Experts of a small language model.
Experts: 64 experts in each of 9 layers, 4 picks a token.
Training: a variant of SOAP for the experts, 883M tokens, 3369 steps.
Below are experts of layer 3 (counted from 0) of a mixture-of-experts language model. Rows are named router (the router's row for the expert), gate (a neuron's input weights, with its number), up (a neuron's input weights, with its number), down (a neuron's output weights, with its number) and show model dimensions 0-255. Each number is 500 + 25 x the weight over its row's rms, rounded and kept within 0 to 999. Numbers have three digits each.
After each expert's rows: a language model's description of what the expert responds to. This comes from a sample of Wikipedia text that the model never trained on.

# expert 36
router:518513530524462456514462513492493467467483487500479490516500489509494515503489497524487508480515491451541495477510505543528497522544475489456535509497493495536481536476507487512478475510516524474526500512492493484436531482493472480480434477517485453467489470505524511507474539483527525503456495506520502491446501489486534517492527499519487492497511505521457490480462489483511489531492513547471506522473478507491527516485468487474552502465451518483464448450518504482477532443481517516486488489564507478479481533530536502501492489520469511489513538486496477515477532514504434509501500487528500515477526505551472480477528510492506506506484510501484507523503528458523454490503439521476557541453467527526525528517545505514462493501497543544525505485490511516474481521492470
gate0:500471513469496499517508475517507493454488517493498509517482525477498441513507483486504548483514518480493464506498511532503482525540496469512488499492496565516520510503463458526484499468481488494501504476539545461517537462534502497512489461515534496508462485508510527505496503496480496480511530492484482450508494508498535455474508491464533504440405476526476509534472523443528531525462447511485453506506482470514488480533507478498507489491470494499469528476510514492480524499453428498538492477478499457532519518516538508462491475526502525509508506501501516509501467521547494520486473488515430533470535474486506535483534525487526462491516503478485493517481506520479514495501471469533511526552502501494554469499475514497504553490514512504492527502483515519553465498489496
up0:519505568465484540468557489531496487496487524498538481504505538458479450492471545490497524482481510502535542479490526489508507471518460486512459519520489502498460490541504485505523493479481498492503525479485478495500534463529511510534520511506497506543460474486479512495457458497414532513504494501528505486551475513510498438506526549527474475438478439467476490523474510486473526508506511474467457488470468498502513506532507464520509491464486501482471486536477465539532526505467529478513452467481490465486517518502501521464523542503506535493512518513490478521471490459518486487486491482508497533541530503495495537503487530502520452469513497454474490505483498482482491501485518474509477512514487491491492546533529476444487459502515532493494499484506506485485505482475493
down0:495518498521554495471498502527497509527472515484525494529499510517481513486481519495493503534500464514515511504498526508534521511524494550485447490491509477497517490482480532489480484479506491531496505497472509503449517540481503485504510479533516482520520476551488474484529468527491505461503495459527504501469495556494509495443505514457499496517510526534485492478480519467499496463450533514534508491486521508494479522488545536490498499520511496509509528489494497444522523462492536518463492436543451510487521470515488480484469469521516520494465475528504516517515521457546526509455492498478509492486551545488465507490471490485498527517501496534467496540486500460496504514453511542517424567531532495445486468510522548551451465532513502520483527472527522506513513502467511
It responds to: Middle word pieces like -ing, -ed, -ge, -ator, often after m or M, as in bur-ge-oning, m-ank-ind, Mal.

# expert 58
router:571487526506505558489516509470536486479500553441517471475488456532500465507482522525510485474543487501480480522508512551521527542451472552479499504457513530492488494518474505445506469506519544481467491560490505531449494527497527490511520518473531474544466465520457532528512466510459449480470494497503534480531488523491474516513475486497503529489494522483468494491504452485466486505502421521541485513507485496520536516516465525496511461494475496522485515486503489493505500491510514441525504509491507525487521481502492497470492514483482489518452504550520512448474489519454535505501516482539490517493467494548464503507500496534507500496533504493500512494518534543476509492495512485477514456519525456495519491495479510532491476489502524462478514498483516487478486512525500
gate0:493524506526481512492472531525493491472518476497485493508488477507507460480469528496474454516505519498490509487506526481492492483524525515498507501478496526477565468484463488522529513460497495502506505464497477498486521494513553481512517524447475499471513479499543520484480530497511511479521525512513483506445531491512485478531537469483520504494527483501463527503505476476481537464451531525517520472489531521538503507513487527506496482535553537488476511545523487501516512515471465491525470580544550483532498480470522462489503495481494549507542458453524480535490483490483504448498492458522539517504513540473474530533510470499503507522482478498462548503480547488503555520490544479484468497492513530511543518491512462498500509484471491506470495467455567507521523475534498
up0:531504502483469493540507496531503500464493540491498515520508513438503497508500482529521508491466484477497464503498497479501475507510494469483456499515492502480513507484471482475498493495504487508487528492474455535501514506507483495540540466488513503483530526503476503498495486494478497522466505507475538529466522485500562543493498494546510533570502478524511514534451479542511523556529486511474458467491513547502495485464489482522525501538513488548487474505490521435476513481474502451472510544502559505522506489494549491479522484513474528456521509453538498473489508540508478507548469471488518478469521489453491497495499484490558559506480506511449475538515449533417496462499483482460472534481496525495507490494504516509513501504500481520509495517517467497531502498530490
down0:484494471501487494463513515533496478482458533491502465448487515509501495494504493520486473487529474503514490488478496507512546505499502465497539529485469484503476492497512505566520460488496511521535499507514547484458520479487506492512564522522500500523480490491526492514505498491492491519457490483473482475500430478511452549493558506510487484496484528506451498485528511443551526524449501524511520528457482473508487482554536528489515473477537533444521498501480530480480505462530531509491529493500543477495522526504492501569474510510488511548470491551487539473490518504494507507500492536479500476546507482498463502498494517515467484489525507468475474515509464509559533520466512477508519498458546468471463534477491532520526524510537497539516478500514526482504528495485520
It responds to: The preposition "of" (also in, for, between) linking a head noun to its complement: wide range of, number of, part of.

# expert 18
router:476487526504511460557474528505490502482485529525489474470501550513475499510491522501470480518475557563503510511449525502517484520466566488495492452521513479489501505498532477507488513485517506489506510479521483505521517530495437484467503529458482505479541500498512529485525439488514527427491490515515508512496483486494519483542437492451527531487469540470489483525523474508511517500474454518499503535479529484489488514500496460506467516533512478548496502486498519527502490480518454511472524484504549493522515520505520527545521511505521490474541421474550509527536477523506487483489519507490543514530534517482534487531466500487479493518449486496494492523547517501494504482509486535515472521525490492475517526476478473498534515506493505534472521500507451480506479523489536
gate0:502517507464467470496510537483516507496500486491490501500511496513470511579481538483553484533483502517540477469491488486551483465502520521509539512480524521513489501493497496533485500480511482479517479481540538443459526443492461518469470451488493479492494470454460441520502515488490541525475496535478544494547474515553494522482523498476515455537505472514501492513446509540481519465471477494499511473473521483517490492486501507508451528478544488510464490434467477525483500467483532499475497496478501489472488509504480496504484544498496503506474535508523526497459499457460451515465483511515498516483460514508494511490484515531549485515475502494480497457500531493489511498525488529504523513507525496516506522474492472584456497497476509527500481520532457499528484511502494
up0:479453489488463493500526491505492502511541521506514521503456522466426508529515537472538517496473505492477474474519482496521541460532510507437537485564465477476475505484530508512477481499523526530503463513526489492530510470558507507505504453523494530482513490497476532456490511511522488501505483525511482511511449513532494478505491484480493501537499494501475504544455499503535488550462461514526529490498468534514489493448541450495542498483537451495509466513511510499476485509473494507485501489517499510489484519489475497489529562441503496485520562512522528509504437479486504483493501503494504461497466506495474544452488494523510506498509518512512503541498493539489476495556496501500462485524515509506526457466508501482519494515486532519446440537484511502489505494496478
down0:498523451493486498463513507493521504524509515493501532490460493478473471493496478505535531429485520470498498539529459521473479502501517552485539501529499510518504489492515495442476543497506516473478499476556542511520472498480511520543508501510480489482551513472486523478519527558514478529536483501498522572494504555507541462476479543478488516538503454518519481520519509524533548486473461518497520466464476517490489483491501474463511533495483492491473485477494520516488506482492537480502465481497499522498472499503432499541502529500469522461483512519510507486489440518506521516465502498523484533487508486524527497460524517483444514542530480492483478498537522490506495501478503497543523525492505462476517475480538520494508467471464497545516482471497483505454503530500450
It responds to: Second pieces of personal and place names after one capital letter, such as G-ordon, B-everlee, R-ibisi, plus name starts like Le, Bur, Cal.

# expert 20
router:472481495502524456506471501535490536512560474487511464500479452471490476442517494507469503517487537491493497506480513524511510478505496431472467465534490540468480486481485496475476485507466519514522504521511502509496524481468484512501500495463545523463498498508507449513440501520522519498482480505497488511476484471492503474505484481476505530467490493484497505502524540486533526484544542518478493504465539462473476503478465487538550517504489515537458449499543481491535468512469520498495510509496478502549442489477550487486492462506449519516543528477521497547517483450484466519454476517479475452495524489486475499530506509451519491540482541506470482520454510470525485479506504508535502500485473494477496478524519492487486503466505515537494472489514515533483464471467533
gate0:503497454498529510535493513481572498484508510454502499533503498457529473514521475525509501530482502547482497522546488518562475513515509494471517512503475503522451502456499466554511513510500511538486517540479492462486453479537499470456494490502551521519503479526486480512488474500499486500498534487479496501506500459525491502472504502467532507474549516467572491536505473506513501500544524454491478549468484480498503536484523478519450520458523506487470512454536525497520494500476518510468494518520456481497499516530502493509494527496488474495489517490468459486488479481470487535511452528496470492479531510452479506480545518481493489515519532501537512480466517503525505468473543499493520495512513487500487519479490541515512510502528491510534482535526486526504563491438559
up0:466484509485461483504494478533446512505528506543490441465485487530500486482493498503517473497444505467534469504509499479520486464486503504472511471483494493524493473491478507439469500490526490513467483493497533516445515499488518533521503523486523536496467517505476530534498450540499489506494474491509484491528501492489515533527478521490476519474452454531523520507479532501490449508492503515498509508538532503527531494507488524518494463513480478499510497520477506484510460473521523476484504506483515514493531486464498479475491509535550509540477484468546565502487497488490529496465542505491465525481559483450543509484493516497529538470517542519498492476482520490528492514524488540480453515483460463534524526521521516499490453506518527510495512491466522491527459445562561
down0:489546445472515541530468479493487491538490535511504539468493510481493513509530504480555461492463486514468515508496532503503505509519521531494484455484506446527492495456512505490499500480504512493468486488507540499536508491560515545558483522458515520518487431480512431507502472519530457468481483532500497468507523540468508509468506483511483521515495533506516528507483474523495494467500515457520475491525473510469497538487523536470525514522491483537454466489489481452496459482509511517520525493484520536485528539429514518498514517540488480523522490471496519489520483471447459530502518494546473491516530466517536512516480511479484480474497514484510516497477504484527517499526489521490524498494485519461513532503509505514522492482505500522522521466532530454531527501537448
It responds to: Odd middle pieces of rare surnames and words (Co-omb-s, Go-orm-achtigh, ter-rib-le), plus name nouns like World, Park, Team.

# expert 7
router:500490492547475505507500516514498497475458484530460551529538497491457521470497510494497523536507526483532475474517516528498502567513481442474483498508457480493474533457482542540506465484503525495524503537506519495519465485465481488515463477495490447470486511483506486484488513491547505477498489509524523492491484439477521486460508518498513486494513507542487478443524478497475466467499493525491500525483493491473478479463518505512540543470486532499532456491473490515543503509487443508503457508526476507535525467528514527520510493481469549468505501485540489520529515508475485512517508507533488478430455473517451522531535507525507486485494491469502541511499507480509456521517519490496567498464476485511512511532481473479501450525492476506492507519524517484481462508499448
gate0:464447489546487541494449475467482468515459475512506505502535524473513500450507487473503524468541526510519510489496466528461486537509495467534506488528520501475455480516524532493511515537505553545503485504515468495536488509507434487509501515464511517505485473514471480517517492493540517533489510515494488515506506492528482517526495519467503497491485550470499531517451502515479504478523490452485522505496477464540505454519456568500519512477467514493572488502527496536520475531532506488491483548491455509523505516500478502537493516486539511505502495512489471539504520494490503501504509503468524466498530523525499532506481490478465497559501500548457504508462514510498496509577493448526486484532495537473545494495485513498508527471512533475517505555514491488523491493507513
up0:509429550494492490496497497474490454492532464482489508503512485527482481488459534540509506475485515473476504516491524523527486506472544510513508431527523470526544499526493493555526504512522493511520471515513461464477528462509481525463450533505497477470467508431505490503490528476524501507532512500499460515468508464498480477491530482485469497488495474547487499506479492487499506481493487537516534486459522497513502504498516494572476535473487510491462510486508489494507459524531513479487500498510494510508526488489455494521449502512510493515543504539494539452524530518464476506482551516482463508456478483525529530493486479513477498536522482441513518494508507481478488491503521505507480482491503539458495480488539489534495546517462507496478502495494517503428517540448546
down0:465494476502514518482489519460485486494481543503503500501508549485485490471490502564457500537538493505512567532498553506494537477540450487511471529503513520514500469472477511484561488486534497484517483475505486466477524488544502474496517502511467485475519505538506483502505513473523493440492513464507522465537485517470468517485492514499523515507496494478560527481520503509490504507445503484502494509523468515520477491534488529550472456542507493488498497503564510538515485479523531524505486535524490482464495541537527488501501474495459500427476517530510510497510525525495479465507500508553509471486519509484489469488477479537431499499533517513515492531519520492526480539462523529503474507503514499492466524532480537504508477466544491485476529480540476498473473513528535
It responds to: Short word pieces right after an initial capital P or M that starts a name or word, such as P-et-rović, P-ers-ian, M-old-ova.

# expert 35
router:503513521461506534557479470501457465473500535557483488510513516464512487502492491487480483507528558538478490493456512539520462478513515493472472478501508509498509515473517466493490515518497505471512492494522493511475527541491484491458450475459527457509506536506505499489516492508537543477451493559521523531447521470514532507525487518500500543526496533508499490533476497513490495507481472487494497534459557482490496510517455511497521497515541484529481506498495521467504509477521498544483506492523569514517491492499541523548511486486511530496527466505490518511507490525509465500540543506496535544511528502488519474491473516501511516530440510515492489510507501458502481457500452539460474531470462467491564500505516486548479535499473520525474544503503470507508451498487496
gate0:559472507482471521468498461502509493480487544442499502534528521532546457472515511531496516502499512537485458536490483534480522457506433499459504527486514494499517482513524524552505488532477455512495483483516540485515489529490500511469519493499506529485485456478500508491483502486518463529479484520460575496475507503512515481542524511483502507490537459550497500487507492522532543470492493541469481487472467480487492512499544504514549507518464506486493511529562569498554481490489468458495494470505479453488502511498505489472520478497462493497491560496545489517497508502496520477568523485508517519482508469496496485518464537484490487516492497489527519464495480485478507503457486516479486541486517539548488524508488501501537481498499474476481486514492531474514480533479484
up0:473494503490482493531486538519492500484465489507467499486501471507488561541524459423535468497514477475515552501503486476520507486534519532540476488507518530471489516492485540473515527486486545505510503543522498505506507453510512494485498515476503527530506548489436495547548529483499535512491505471526494462512472503486515516498525454515476495495468569509489494489513484496502483494521529490521488527518509503494486480480507507490464504468523521534477478463472451508433468500517524567510510515494471544500470477523501473491487460502527491515491464470491552481490492484499532474479475525489474530495447524527476485459524485506491532523505493517504463503482530465507496531547519477526527482518514508427526528497524549509478485485521500527500526501514486538514480501511493
down0:495480488521509504517492515467513512441478511515487490507468526477524506525513506528557525524578491498486511508476505538511486485489507491493506478480559493543506490464487509522517497472483486505521514504523495460518527505492487491450502490421486526464522511531506522448504470490485466504476494546488498470473501512521508528517469523510483529472526547543498483501523530495538487500518508481485517510490553491547474478437518485505526476506526465452489521474543491484511494497521491522477538520548559505471481485473503519544498494509521474459515490498503465504473497532497472533521553448530487497492484532508508468514470497505459500494479481478484482514469480506525487466487511503514456483515518523470478501513482518517527456476556538501458453515503519527503494460472524
It responds to: Second syllables of English surnames and words after B, W or H, plus raw bytes of non-Latin scripts, such as Webber, blurry, Henley.